Below are experts of layer 7 (counted from 0) of a mixture-of-experts language model. Rows are named router (the router's row for the expert), up (a neuron's input weights, with its number), down (a neuron's output weights, with its number) and show model dimensions 0-127. Each number is 200 + 40 x the weight over its row's rms, rounded and kept within 0 to 999.
After each expert's rows: "comes before" lists some tokens at least twice as common just after its tokens as in all text; "comes after" lists some tokens at least twice as common just before its tokens as in all text. This comes from a sample of Wikipedia text that the model never trained on. Tokens count by the router's weight.

# expert 24
router,200,168,114,246,177,234,201,227,234,228,161,240,176,137,250,181,197,204,188,239,185,242,145,208,145,240,226,227,167,149,227,248,276,211,118,222,220,203,200,180,154,207,252,159,244,184,221,216,230,229,191,221,192,163,185,176,319,116,231,146,175,180,226,233,157,197,200,198,210,184,194,133,151,246,164,147,181,234,229,243,179,260,159,232,163,220,277,236,202,192,225,183,239,184,227,253,138,173,208,147,104,200,218,291,292,213,199,242,199,229,242,190,148,159,197,178,210,176,166,260,211,168,266,140,151,178,228,168
up0,187,206,132,195,234,170,231,266,257,147,257,247,200,123,282,212,177,258,209,205,210,136,180,225,174,218,228,174,179,232,223,221,266,222,131,248,201,222,236,172,226,160,142,147,217,166,205,163,206,183,300,237,204,278,228,171,254,201,264,259,187,232,231,212,179,276,234,189,177,190,205,224,214,213,183,155,202,190,200,214,190,278,72,207,135,193,225,242,167,168,227,242,278,159,160,256,219,177,137,161,174,130,193,229,269,185,227,201,229,179,243,208,168,191,245,229,225,157,224,233,201,155,181,236,189,244,186,156
down0,219,200,173,276,229,168,257,165,194,92,228,192,205,190,154,245,118,184,222,184,175,157,288,157,248,186,179,175,227,211,224,168,147,144,278,193,224,194,248,262,168,224,158,141,247,202,225,241,190,178,218,218,210,258,273,148,166,201,219,215,168,120,170,286,241,230,170,204,174,207,184,252,245,216,176,232,242,138,236,338,140,170,214,157,191,164,241,205,208,205,196,222,142,249,153,174,177,136,193,167,186,216,233,197,248,189,201,207,165,201,187,208,228,179,264,181,197,253,199,232,155,219,239,172,191,281,226,194
up1,208,218,172,216,177,212,193,212,181,210,207,193,171,198,249,211,204,158,194,253,112,273,194,222,182,216,240,209,252,160,154,242,210,171,216,205,225,182,170,209,183,267,232,138,172,164,222,270,169,157,157,260,136,217,245,139,232,220,209,170,220,165,240,199,212,230,225,165,216,260,164,209,213,263,128,191,248,230,89,193,195,178,171,230,210,182,185,202,118,224,274,153,268,202,226,262,156,231,192,239,138,126,133,310,163,183,257,227,149,175,194,187,139,219,174,136,173,192,215,234,172,165,221,121,154,148,170,213
down1,255,142,176,155,215,193,188,237,208,139,253,160,136,163,196,267,232,181,199,202,238,197,223,196,196,119,235,275,254,213,204,198,173,172,124,116,215,225,213,170,253,258,182,213,175,213,200,103,143,145,195,181,162,230,125,138,216,251,213,227,199,155,150,147,174,219,212,170,196,223,273,209,184,111,180,238,206,251,196,192,218,172,198,189,214,242,132,145,148,226,233,237,188,288,193,193,200,192,201,274,162,198,185,166,177,121,206,220,172,232,215,152,122,206,166,168,192,198,166,261,158,158,259,214,189,186,243,127
up2,234,180,176,226,190,264,172,251,234,282,169,230,310,246,256,315,172,182,245,265,155,221,212,156,190,177,198,216,211,116,213,161,202,212,247,190,232,169,139,150,201,139,240,195,243,183,171,214,230,191,190,221,226,195,141,113,296,203,224,260,174,259,202,253,168,198,220,148,199,215,179,213,202,201,171,208,170,161,217,252,191,186,249,245,152,184,194,163,193,174,162,171,110,209,230,202,187,193,193,186,141,242,241,232,217,171,204,209,186,239,213,181,203,156,119,115,128,209,237,234,241,156,221,151,167,232,173,147
down2,222,195,162,233,167,206,83,196,222,179,249,152,282,197,196,208,273,205,176,231,152,124,115,297,242,219,198,207,222,207,178,207,224,273,170,141,249,179,121,291,218,238,298,216,198,160,211,213,192,191,219,260,178,195,220,205,251,202,137,227,238,180,166,237,225,130,178,209,260,134,203,195,128,195,212,259,197,218,212,177,160,230,166,123,204,204,252,174,214,141,197,261,182,184,218,186,158,264,261,200,237,229,209,224,189,178,242,144,142,215,202,193,161,213,205,133,186,232,207,189,177,165,220,168,235,241,222,174
up3,156,249,248,183,256,198,217,260,226,238,128,278,163,149,204,246,108,202,183,173,212,220,174,175,202,213,219,194,196,221,241,289,217,262,178,157,226,208,162,143,216,238,154,147,181,196,181,240,223,137,134,120,166,236,170,147,197,148,204,133,208,160,224,209,129,202,216,212,222,152,152,120,164,171,199,190,171,229,262,164,218,185,207,160,205,180,191,230,178,196,214,141,154,191,193,219,159,72,185,185,169,175,193,202,241,253,185,257,212,141,301,199,126,160,248,230,170,185,212,225,201,133,211,171,217,172,180,207
down3,167,256,155,159,176,292,221,171,232,175,108,174,191,251,282,226,164,146,129,263,216,248,165,203,203,170,206,210,171,167,151,232,199,248,227,154,184,171,171,259,187,287,239,187,185,224,247,204,236,231,193,219,144,167,234,177,174,163,269,180,224,166,258,218,193,185,183,258,158,168,161,220,224,247,204,129,244,150,183,237,216,252,202,99,240,162,149,178,216,134,144,140,162,198,219,194,226,200,159,172,184,171,268,216,167,240,245,240,147,148,229,300,143,186,204,183,205,209,207,186,210,224,177,227,232,212,201,262
comes before: " |", " medal", ":", " player", " football", " footballer"
comes after: " |", " a", " the", "-", "|", "),"

# expert 178
router,233,199,174,199,192,149,197,202,231,204,223,308,204,197,309,211,166,195,228,218,217,182,124,163,139,222,210,209,124,257,180,228,209,231,206,234,175,199,187,256,119,256,187,225,172,99,222,243,164,214,171,244,174,154,179,229,252,192,258,210,314,215,251,164,179,202,298,229,212,195,176,157,186,204,148,157,156,213,179,191,191,257,189,205,200,159,214,188,179,266,158,238,171,209,163,212,157,108,184,234,181,136,248,173,217,190,201,238,235,151,173,200,138,165,205,114,214,207,219,184,291,160,201,218,193,144,196,211
up0,290,100,237,160,227,164,153,226,206,266,170,229,203,240,283,160,132,230,185,218,189,215,162,270,159,192,190,187,201,169,148,187,251,164,198,177,227,238,235,248,231,155,220,224,211,137,266,215,243,251,136,161,231,242,179,175,218,165,219,211,174,236,195,170,227,147,222,126,236,259,186,185,234,213,163,171,162,187,244,116,219,182,216,194,239,180,119,273,214,121,227,232,173,120,212,179,263,204,160,225,233,162,208,243,171,239,234,187,237,219,286,155,214,239,212,222,148,238,179,175,190,268,191,181,183,146,229,218
down0,218,188,247,194,222,162,201,214,175,188,259,108,187,206,253,228,179,203,192,188,132,259,174,185,252,195,275,203,222,242,178,193,161,222,154,146,260,219,237,257,120,198,184,201,207,134,224,175,177,162,246,222,220,264,214,166,223,164,184,194,250,240,254,183,203,256,141,189,134,170,268,141,148,179,158,151,218,199,182,180,181,154,208,240,142,112,208,204,128,169,128,197,144,147,203,188,187,171,198,183,233,150,185,222,232,258,137,219,187,265,156,180,214,254,181,219,141,222,207,273,181,158,172,198,210,174,307,267
up1,170,142,131,193,237,228,196,187,191,187,159,304,207,216,278,240,224,254,253,186,208,223,142,263,229,138,125,201,178,237,246,159,222,331,209,206,266,189,195,235,135,264,186,109,198,183,202,201,143,160,177,153,232,252,218,170,173,188,170,195,265,230,187,183,213,205,301,229,177,259,210,232,216,201,195,221,191,252,233,154,210,127,141,217,156,182,238,179,205,240,158,186,245,140,163,214,235,121,161,163,148,165,252,199,167,223,198,229,187,223,215,204,201,171,164,203,195,182,177,254,240,232,230,143,175,172,181,193
down1,247,192,250,165,239,245,230,213,201,207,177,214,213,172,221,274,153,188,159,241,187,167,98,201,274,215,199,223,65,224,212,170,127,192,172,184,217,274,264,192,206,184,174,161,187,185,206,170,236,163,106,215,192,209,246,201,193,263,192,220,223,181,206,287,150,245,270,202,234,226,176,242,206,245,196,288,176,199,107,221,249,213,167,240,218,196,181,209,190,235,146,65,182,211,196,222,280,202,197,236,218,224,168,198,195,220,190,297,182,172,224,219,206,247,177,250,205,189,223,213,220,190,193,190,160,185,158,240
up2,135,217,163,200,242,165,151,203,224,216,215,198,262,227,290,212,225,248,258,182,145,198,159,211,107,112,191,158,208,165,214,204,175,186,167,170,153,224,161,224,266,184,210,187,248,196,199,231,255,168,79,179,195,161,184,212,175,164,232,182,197,258,209,228,158,136,204,184,251,199,215,243,209,228,198,180,160,183,326,226,188,246,176,222,180,133,227,168,246,237,126,136,242,209,253,203,238,230,216,175,216,259,291,239,233,211,186,157,208,256,225,135,213,233,175,185,166,214,242,218,239,261,194,217,164,125,209,195
down2,243,237,189,200,202,231,211,162,171,236,219,188,227,192,156,211,205,204,252,270,142,196,251,188,150,229,204,205,234,177,235,216,181,222,151,155,169,233,159,128,149,173,172,196,133,188,155,215,130,234,189,209,128,190,313,187,270,182,244,223,183,165,143,170,213,200,186,171,248,202,224,229,201,133,277,185,169,224,226,138,225,184,182,167,230,169,186,190,212,220,174,297,40,209,205,191,258,180,205,204,203,205,258,139,117,172,196,246,211,229,200,169,168,263,225,203,162,230,262,103,213,229,231,220,190,169,213,189
up3,271,148,234,209,142,254,206,235,220,144,264,189,222,176,275,224,225,207,274,208,193,205,221,203,176,164,200,88,248,220,225,188,159,237,211,143,209,272,210,236,180,142,191,172,119,184,191,144,246,226,212,190,91,249,232,186,236,239,169,226,203,168,228,195,143,172,218,213,261,218,248,195,205,135,197,203,199,279,193,193,179,207,246,201,128,184,178,210,200,274,243,225,207,156,210,171,165,272,256,172,139,189,236,141,177,214,216,178,254,145,127,152,193,100,214,201,241,246,173,179,226,201,213,190,153,155,173,193
down3,182,190,217,209,209,133,255,149,218,146,234,268,219,138,226,239,218,215,172,198,238,214,199,231,211,184,152,198,262,188,126,238,131,139,268,221,233,208,220,198,210,145,175,225,147,219,258,234,161,245,219,142,145,255,211,212,256,167,176,192,160,269,209,141,125,142,186,267,199,183,200,215,199,184,257,211,195,206,228,191,163,211,200,212,129,120,211,119,198,227,225,228,188,223,242,227,183,224,221,236,215,252,215,98,176,255,260,228,125,123,141,146,118,213,204,209,180,232,206,236,231,223,138,237,193,229,180,242
comes before: " |", "or", "on", "a", "ol", "^{("
comes after: " |", " World", " S", " 2:", " P", " de"

# expert 236
router,198,204,117,193,229,160,200,270,185,188,198,308,234,217,210,234,177,338,216,189,135,267,184,269,217,248,211,202,253,101,188,283,227,248,151,222,140,248,226,279,208,183,251,146,201,198,224,182,223,233,177,240,132,218,196,257,211,216,218,202,204,242,276,125,199,203,265,221,255,200,164,132,146,168,150,224,164,194,251,189,241,215,209,178,194,195,223,241,188,210,200,184,201,163,264,173,181,179,228,228,165,236,209,261,183,186,171,191,173,198,231,171,242,223,222,204,224,253,204,243,297,199,205,209,215,166,224,176
up0,234,200,164,234,231,168,257,236,185,206,174,231,151,256,221,175,165,201,257,183,118,283,199,214,129,195,205,208,156,212,184,161,232,161,170,133,152,189,134,256,216,149,192,204,212,248,194,247,147,237,212,236,220,199,242,159,202,227,179,205,219,186,257,189,149,224,257,218,225,236,145,234,198,294,176,214,169,182,210,214,204,241,211,167,199,260,308,163,263,181,199,100,212,211,245,160,220,214,220,98,107,170,249,158,215,178,273,237,168,224,203,229,253,210,185,223,153,186,226,173,269,207,130,200,229,159,233,229
down0,203,205,193,206,219,172,233,171,137,148,177,200,208,246,188,175,180,240,147,217,205,160,233,153,155,165,307,153,179,169,123,232,271,162,250,235,257,163,174,219,197,163,165,234,157,180,274,155,173,195,184,281,167,233,206,242,241,233,213,200,145,236,186,143,171,195,159,230,153,147,199,249,157,215,155,216,132,165,230,159,210,189,149,223,174,140,223,284,220,253,129,153,110,203,199,201,192,225,254,217,233,172,196,241,280,283,208,190,100,208,251,181,199,235,220,195,162,196,217,247,214,179,157,168,225,195,146,204
up1,158,191,142,145,178,185,242,193,145,210,258,218,173,231,221,192,203,207,219,155,105,152,179,176,100,134,272,193,241,229,227,210,256,195,224,259,217,214,206,216,150,246,157,268,215,201,199,211,208,188,258,189,200,203,253,187,230,152,204,160,238,193,209,103,211,143,123,206,206,184,176,224,104,222,137,207,207,320,175,236,188,192,214,206,241,165,252,184,195,214,179,215,174,209,236,277,254,251,257,246,200,201,188,259,169,179,153,201,208,183,213,242,156,226,205,214,206,262,240,190,201,226,217,116,271,143,133,217
down1,120,198,156,211,224,205,197,224,157,198,250,189,183,179,179,210,192,124,189,210,108,229,136,194,276,221,171,303,166,242,153,180,204,176,115,219,182,140,198,194,200,215,219,233,204,180,183,226,146,182,147,280,204,203,251,209,147,196,194,245,315,132,215,253,135,134,262,181,181,142,214,133,225,228,203,189,219,193,228,225,170,148,241,252,237,229,265,212,197,166,177,171,171,160,210,224,218,189,175,181,182,223,195,303,249,177,236,209,192,192,148,189,201,224,215,278,194,240,241,153,212,185,103,173,161,182,230,187
up2,184,169,156,212,225,190,228,193,159,253,144,223,211,276,220,252,193,260,230,131,185,202,176,201,190,280,192,196,184,91,227,215,252,245,164,245,220,181,262,214,208,226,217,192,238,165,245,224,199,237,191,183,213,174,220,134,241,197,260,221,163,279,205,157,185,198,213,192,197,274,200,152,217,239,171,241,108,220,256,247,237,238,193,208,169,220,214,173,263,196,150,195,151,148,156,214,235,170,238,171,171,105,294,236,146,195,110,183,167,174,248,165,272,190,213,182,267,201,268,235,214,231,269,176,231,203,171,190
down2,253,257,242,162,166,166,229,147,217,173,272,167,224,181,203,196,255,246,193,259,205,287,226,177,243,172,177,263,152,193,178,206,187,282,241,202,203,196,248,255,280,133,179,193,239,205,170,229,223,202,218,208,198,202,156,174,189,164,142,214,208,190,179,182,204,170,180,97,185,226,171,207,252,203,259,213,240,278,219,186,173,232,229,157,138,191,185,216,120,248,179,199,223,136,180,199,251,187,248,245,233,224,159,224,173,284,175,228,268,156,171,229,186,137,168,312,263,177,266,205,232,223,212,149,252,191,162,231
up3,192,155,165,139,197,269,203,179,112,221,151,240,238,246,183,211,215,203,240,220,255,266,226,242,210,134,212,237,192,216,155,160,258,247,149,196,172,158,202,250,154,221,168,231,202,230,173,234,277,192,143,170,235,168,152,152,267,230,251,206,275,175,198,223,100,172,200,192,151,232,248,266,253,148,230,189,182,114,221,167,247,163,182,258,178,198,195,168,250,263,228,255,236,179,187,202,191,186,256,244,207,182,188,221,184,131,165,186,207,98,245,160,285,194,197,244,164,179,188,169,245,179,187,158,218,183,222,206
down3,177,213,138,270,215,215,149,140,235,187,171,248,173,243,164,170,244,109,195,202,145,179,253,156,190,107,156,174,176,204,149,210,192,181,185,158,211,193,178,221,212,299,244,236,123,307,171,183,215,158,195,241,200,178,223,287,168,155,239,291,217,179,168,217,213,174,144,231,203,167,148,208,208,174,181,124,256,149,177,172,213,212,110,184,217,126,214,222,169,201,247,204,191,213,227,134,152,150,205,158,170,232,174,200,208,181,171,216,211,250,176,231,135,202,233,162,149,257,219,175,210,221,186,210,193,221,171,281
comes before: " ", " 0", " 1", " 3", " 2", " 4"
comes after: " ", " 0", " 1", " —", " 2", ")"

# expert 208
router,256,174,164,216,190,214,215,287,137,193,187,237,224,246,240,210,144,218,221,191,185,247,254,272,162,190,223,86,203,215,206,266,215,264,200,134,131,238,225,214,170,229,275,176,209,150,196,185,216,162,126,226,216,183,251,182,246,197,178,155,196,314,297,201,190,197,173,238,219,157,106,136,207,138,179,135,152,180,189,228,236,176,158,199,168,207,229,232,216,237,286,200,192,204,212,171,186,202,182,213,169,250,236,220,265,143,170,194,185,223,160,204,187,189,203,199,229,167,213,209,191,223,231,177,150,100,190,249
up0,284,194,234,190,252,200,252,211,208,189,206,181,133,201,230,265,144,249,197,191,214,164,207,209,206,197,241,167,198,222,191,296,155,252,289,230,175,246,185,263,179,189,257,182,194,216,251,241,197,201,180,171,146,225,133,229,167,162,143,82,300,206,225,239,211,190,166,297,272,215,221,213,208,253,170,180,238,213,214,216,180,154,164,202,198,166,204,265,179,154,299,180,261,222,211,261,191,205,188,208,219,194,203,186,204,172,201,199,122,234,178,203,213,205,159,202,238,140,287,225,195,167,132,170,149,158,203,231
down0,249,226,300,170,170,244,167,209,206,200,164,242,180,175,225,185,261,192,121,197,164,177,258,195,223,194,145,327,243,183,192,161,215,195,209,144,181,189,198,217,248,211,189,143,160,224,186,176,208,240,198,215,138,177,187,155,211,140,194,108,239,219,139,137,216,251,210,156,140,199,236,162,211,220,176,201,234,234,236,233,233,175,233,184,226,202,152,286,233,164,165,188,243,276,266,171,150,182,234,223,214,123,198,237,93,242,252,234,206,189,165,188,246,114,188,251,213,180,208,201,229,119,177,224,201,203,223,209
up1,206,168,176,176,147,187,160,290,157,198,205,210,226,241,264,215,167,215,244,168,203,221,239,278,208,156,226,175,247,194,159,278,169,264,235,176,124,207,211,264,167,211,195,209,125,205,224,191,211,202,188,161,177,221,197,235,213,241,220,176,222,182,180,212,238,273,153,275,201,185,198,132,199,149,182,148,221,241,161,203,234,201,181,188,221,173,138,255,288,148,220,250,162,193,202,168,178,130,227,173,220,157,283,230,245,131,190,170,194,185,199,209,238,147,195,200,231,207,199,256,104,312,243,208,246,154,175,282
down1,132,172,192,206,258,190,214,203,214,230,203,150,222,185,81,269,206,167,182,284,213,248,208,192,185,238,157,172,177,204,280,201,248,156,221,225,181,203,184,138,206,136,222,185,201,161,157,203,174,221,258,191,203,183,129,203,135,210,201,243,185,187,242,182,141,130,170,196,153,219,159,262,190,232,185,255,180,165,219,191,153,184,209,240,196,209,270,170,165,185,225,180,182,125,114,283,179,174,225,225,167,199,144,240,251,249,205,208,236,237,170,158,165,308,221,296,197,252,179,181,248,184,206,161,125,229,177,173
up2,261,234,154,214,160,212,157,141,205,196,135,170,240,188,233,221,182,151,214,190,323,214,169,209,210,220,181,196,165,199,220,291,153,264,235,192,231,136,184,198,166,162,214,198,230,125,193,237,146,180,284,177,226,201,181,171,222,213,208,180,139,283,194,150,171,201,202,179,179,160,78,242,203,173,223,136,139,220,179,194,190,217,196,271,198,147,196,237,203,209,225,207,146,146,206,142,179,196,150,258,198,219,219,173,221,127,247,160,189,299,148,256,252,176,186,157,165,249,129,209,174,241,198,212,173,169,190,183
down2,174,168,236,174,158,226,265,254,260,208,248,171,154,233,178,163,155,169,170,180,266,184,168,146,224,138,270,179,174,106,205,131,176,152,184,209,167,213,151,190,220,230,166,186,192,230,245,254,225,190,168,206,143,209,205,195,231,192,201,207,207,188,167,167,181,204,233,267,261,161,233,216,230,169,196,195,240,146,224,143,232,180,272,196,140,238,236,165,241,240,198,188,317,211,154,165,183,244,164,191,142,211,190,279,183,169,202,230,106,197,200,268,267,240,167,215,222,107,237,227,189,193,202,159,143,164,161,273
up3,276,256,193,214,228,151,200,242,210,170,204,240,235,198,225,207,140,252,164,217,208,224,143,252,172,222,215,223,213,242,199,239,150,234,220,158,184,248,263,136,234,240,234,217,244,186,150,253,187,93,178,230,167,174,220,206,95,245,229,200,219,210,231,223,218,231,157,237,149,201,178,160,200,175,162,182,205,193,246,248,250,213,174,215,171,184,211,254,209,205,251,141,238,348,220,195,176,268,162,218,203,232,117,200,150,216,188,244,156,248,232,164,214,293,249,171,183,184,178,229,194,212,184,203,142,214,290,166
down3,220,164,175,276,229,176,211,263,163,203,192,113,250,167,161,212,238,183,190,131,213,244,185,142,210,283,199,230,232,300,207,219,223,221,257,268,247,179,170,128,206,141,226,181,256,132,179,211,224,154,227,181,262,153,252,185,190,250,127,222,218,211,206,200,169,220,173,112,184,164,168,201,201,216,186,174,190,214,210,315,172,212,251,236,169,187,154,172,175,192,176,220,173,253,103,255,176,214,232,233,227,179,257,194,130,194,272,162,139,190,191,230,245,191,196,200,203,201,187,141,209,188,122,238,171,184,237,208
comes before: " the", " to", " a", " that", " his", " her"
comes after: " to", " he", " who", " and", " He", " also"

# expert 47
router,163,186,163,183,199,246,177,219,197,200,220,250,244,147,242,197,181,192,260,231,195,231,166,218,151,218,198,212,232,183,213,244,185,230,192,183,124,230,225,199,214,167,264,200,176,200,220,194,152,131,213,241,155,199,232,169,206,169,224,171,231,191,277,189,151,210,227,234,194,149,204,144,202,178,207,182,160,257,215,174,187,213,147,197,227,197,244,219,197,197,237,183,220,226,211,282,167,101,207,196,211,211,237,242,276,177,223,192,207,158,186,96,146,195,107,42,186,193,248,245,234,285,191,174,65,184,167,162
up4,220,228,179,213,222,204,187,179,225,152,232,234,176,203,220,209,211,195,223,198,158,202,255,188,173,163,119,238,145,185,217,237,200,225,152,216,241,280,88,162,248,190,196,176,180,130,152,192,204,162,261,204,225,200,245,241,228,195,181,181,208,198,219,179,116,224,229,177,179,229,218,199,248,178,193,245,129,252,241,139,189,232,135,135,211,208,216,187,228,216,203,240,218,273,231,216,240,190,198,163,175,215,247,153,256,151,213,297,200,226,162,171,169,172,242,72,166,261,201,296,248,237,214,167,195,120,213,116
down4,283,236,243,165,221,193,234,112,168,197,221,146,211,160,162,224,243,152,216,178,189,253,180,224,185,192,156,253,187,145,183,132,214,219,173,140,260,245,175,138,255,128,261,233,178,161,242,232,172,185,201,203,228,306,170,234,198,247,271,274,260,247,269,211,159,196,209,183,215,174,279,177,170,185,191,223,182,193,206,173,236,183,156,176,213,178,219,200,253,228,214,252,167,214,227,242,246,242,217,219,252,152,189,183,199,184,152,220,154,180,264,212,269,216,222,192,189,88,174,192,219,157,184,247,129,193,266,154
up5,145,218,229,147,151,231,213,187,188,243,187,209,222,91,274,185,148,291,183,188,198,219,227,196,228,263,245,163,229,120,196,204,176,244,187,184,176,162,171,208,182,216,237,183,214,122,227,227,166,175,190,221,243,183,260,183,254,191,158,162,210,189,273,247,211,217,177,244,154,149,188,212,155,99,251,142,174,261,159,205,176,207,185,239,229,187,314,210,189,195,254,217,222,191,188,139,163,188,154,189,188,158,168,238,259,193,258,275,233,181,182,218,211,153,127,119,138,212,217,251,192,173,206,190,159,183,249,245
down5,274,223,190,162,211,178,276,200,214,220,166,194,200,186,252,203,246,188,145,109,170,262,157,222,204,215,252,172,146,176,134,173,192,222,163,234,171,223,209,228,253,263,211,234,210,275,217,195,200,191,201,174,184,191,112,262,143,240,225,225,105,172,182,235,164,243,160,279,183,208,189,160,252,224,182,246,282,245,181,173,168,161,262,295,245,220,203,163,201,197,217,199,211,162,171,207,255,212,177,165,232,133,182,272,149,238,180,109,250,203,210,179,187,238,243,225,176,204,197,272,122,240,217,204,211,199,163,153
up6,184,219,83,181,154,239,159,154,175,180,172,237,270,165,294,175,197,196,209,201,156,232,265,150,126,184,226,183,173,207,169,212,208,219,262,141,135,187,198,211,197,112,198,220,196,249,189,192,147,213,302,159,179,217,253,151,148,213,174,211,215,289,244,190,201,205,171,279,186,182,203,182,212,200,258,221,193,271,205,227,167,228,161,156,152,178,184,212,145,187,173,154,216,175,257,195,204,193,196,236,188,195,278,280,298,177,193,176,165,155,170,182,258,169,173,158,182,223,219,221,231,198,231,137,242,239,245,149
down6,167,119,161,176,142,184,221,108,206,192,143,243,195,166,214,217,235,203,208,195,153,194,178,172,267,243,153,215,109,222,245,203,233,176,233,136,159,190,239,159,249,226,200,160,215,219,267,252,215,148,228,219,175,193,234,215,208,275,280,237,173,253,211,224,184,209,176,203,165,163,186,179,278,113,151,108,225,230,170,301,269,177,242,225,150,233,225,155,196,207,183,207,141,192,263,214,236,179,168,158,218,205,172,163,245,246,198,162,205,146,263,177,137,215,234,201,242,205,168,178,187,243,185,164,140,234,194,149
up7,149,165,204,208,210,233,212,241,158,206,176,271,301,218,228,205,218,116,214,212,286,267,273,262,218,197,216,240,235,156,197,210,186,189,174,172,250,183,217,192,119,220,236,155,200,244,175,234,254,131,217,239,154,182,252,137,233,152,163,192,252,145,194,222,199,250,249,92,193,225,195,201,169,166,165,207,168,233,221,184,180,223,190,225,244,194,270,234,151,144,267,210,185,216,233,229,196,162,262,191,192,137,245,212,240,221,211,229,147,213,225,155,178,136,153,117,178,195,217,111,240,191,212,137,155,205,205,207
down7,202,171,264,166,221,191,192,213,254,185,110,193,235,154,136,202,202,202,204,179,224,174,209,162,164,196,193,212,230,181,263,184,190,251,198,180,242,221,279,183,210,176,231,216,187,174,223,108,194,206,256,222,189,120,230,127,193,151,166,209,224,206,269,218,266,314,135,105,209,216,236,214,230,153,179,213,187,240,213,312,212,146,150,203,169,178,173,206,199,188,182,167,178,153,254,192,153,176,188,137,166,242,240,142,185,221,188,245,200,190,180,198,268,181,176,223,197,125,194,232,193,297,211,239,158,144,157,126
comes before: " of", " |", ":", " for", ")", "s:"
comes after: " |", "-", "|", " Best", " National", "=="

# expert 131
router,212,171,91,177,220,162,153,228,213,202,200,265,259,209,214,202,124,267,239,189,181,235,261,196,151,193,199,201,257,258,204,295,210,201,190,165,119,191,240,209,193,231,282,216,276,187,169,175,241,208,159,233,201,211,268,174,228,136,246,232,184,208,184,154,227,157,215,227,283,182,138,234,181,156,171,209,209,210,221,188,179,192,194,225,212,213,233,202,233,240,158,208,172,188,262,223,216,198,220,241,84,248,221,223,220,154,180,224,258,156,242,145,176,184,166,190,203,199,193,208,296,234,181,128,194,133,117,147
up0,171,216,196,168,211,136,217,172,186,148,166,232,245,234,186,202,161,262,214,191,177,234,144,238,201,167,198,192,218,185,223,269,200,175,131,197,213,168,179,208,165,228,206,260,200,223,214,253,281,172,134,243,189,209,162,218,181,166,237,170,227,137,165,204,169,136,227,195,198,170,114,155,227,162,142,145,188,194,275,210,244,221,224,201,151,226,154,181,278,200,233,203,202,166,179,207,259,233,189,159,229,173,206,187,270,109,140,176,143,244,228,239,223,199,241,261,268,175,181,285,295,246,240,185,101,167,138,163
down0,224,148,215,89,193,232,237,218,197,217,232,239,173,189,149,133,228,198,228,123,265,201,214,210,127,182,242,171,164,202,242,225,169,160,177,194,237,209,161,200,240,203,151,207,157,184,202,207,155,161,204,240,224,229,199,151,247,239,150,225,237,180,144,182,156,253,135,193,231,261,221,187,224,151,223,190,138,207,205,183,170,184,232,211,239,225,281,191,273,219,217,142,194,133,207,192,154,162,144,149,206,192,176,200,191,244,152,169,285,203,228,257,217,125,199,248,299,239,143,220,202,262,192,151,309,175,160,183
up1,122,201,239,196,189,199,196,198,184,267,253,169,172,130,211,251,155,149,169,208,181,252,205,182,223,202,165,159,190,213,207,164,185,151,166,187,197,137,199,247,199,192,184,220,242,181,244,223,204,176,169,215,258,252,253,167,220,217,187,202,269,215,167,161,257,217,217,172,216,158,120,260,157,214,155,147,142,193,231,239,115,234,219,239,201,195,266,283,146,203,262,200,193,150,226,215,240,182,178,209,156,160,185,259,200,225,235,150,191,258,144,230,208,239,177,137,146,288,237,175,179,247,151,119,145,118,277,159
down1,180,185,219,215,192,234,182,192,225,214,188,216,240,225,79,174,256,162,171,217,198,162,202,202,170,192,157,198,186,223,143,271,127,202,231,194,163,157,261,214,221,221,234,196,215,235,203,228,165,221,335,188,166,236,171,117,158,156,146,262,106,194,191,198,186,189,192,221,161,190,215,136,205,213,245,208,272,130,229,251,208,189,208,224,239,174,246,149,189,128,78,206,231,235,234,170,262,210,234,173,222,169,253,190,171,257,278,200,203,174,242,172,193,219,132,170,248,168,203,165,215,257,140,204,207,225,185,198
up2,223,160,176,224,170,220,259,240,126,219,206,154,167,218,192,227,142,242,233,131,155,227,218,172,172,204,179,155,246,134,232,270,272,245,207,162,180,186,225,291,258,253,233,149,237,201,180,251,245,169,245,199,215,213,191,165,186,163,225,199,244,271,238,234,222,210,181,198,221,159,172,162,211,232,139,283,218,302,167,183,231,281,217,204,257,128,137,213,207,264,227,174,203,98,115,208,189,203,193,165,190,209,179,236,162,209,174,248,244,189,211,209,202,169,207,188,214,269,226,211,289,252,164,194,179,170,191,192
down2,213,238,215,169,198,209,251,229,221,117,231,221,199,183,212,223,153,263,182,149,178,279,195,230,241,206,228,270,175,201,122,157,203,190,146,231,162,196,221,243,214,207,133,228,254,183,199,177,211,196,245,300,157,176,212,234,224,231,225,227,174,219,173,192,228,173,188,167,217,179,241,235,253,254,174,148,214,202,222,198,245,174,232,219,214,226,185,198,196,236,226,211,244,225,256,126,275,193,200,206,143,186,242,253,266,216,198,159,91,112,160,259,219,301,199,267,170,180,258,132,236,183,157,155,214,284,245,211
up3,213,249,209,246,165,218,191,184,282,155,225,294,259,204,232,193,163,207,176,275,157,171,182,201,188,191,175,235,225,174,179,199,240,177,195,251,172,200,140,196,211,206,195,195,317,167,283,159,184,195,178,176,197,235,242,122,190,210,279,227,190,241,206,199,233,100,193,187,291,219,144,233,226,231,158,248,291,243,237,184,234,200,222,212,236,305,184,201,155,206,227,231,116,184,169,210,168,189,142,177,175,209,203,211,182,210,187,235,237,183,266,202,245,123,108,222,192,245,192,171,237,211,227,219,233,177,187,144
down3,115,167,195,239,235,201,200,217,202,257,227,197,222,243,197,187,248,189,213,185,207,201,216,229,177,263,118,272,230,194,206,178,198,232,179,209,192,196,214,198,126,210,213,173,215,191,190,168,174,205,287,257,207,196,239,164,145,221,114,253,275,206,242,168,169,229,156,170,133,176,229,87,209,161,193,135,157,197,254,217,296,194,217,215,213,158,170,170,199,212,121,258,198,168,128,182,293,136,223,289,243,119,242,176,163,172,198,166,213,168,202,208,201,178,199,231,199,198,144,121,193,182,129,174,203,166,223,210
comes before: " ", " 1", " 0", " 2", " 3", " 4"
comes after: "\n", " ", ")", " —", " 1", " Score"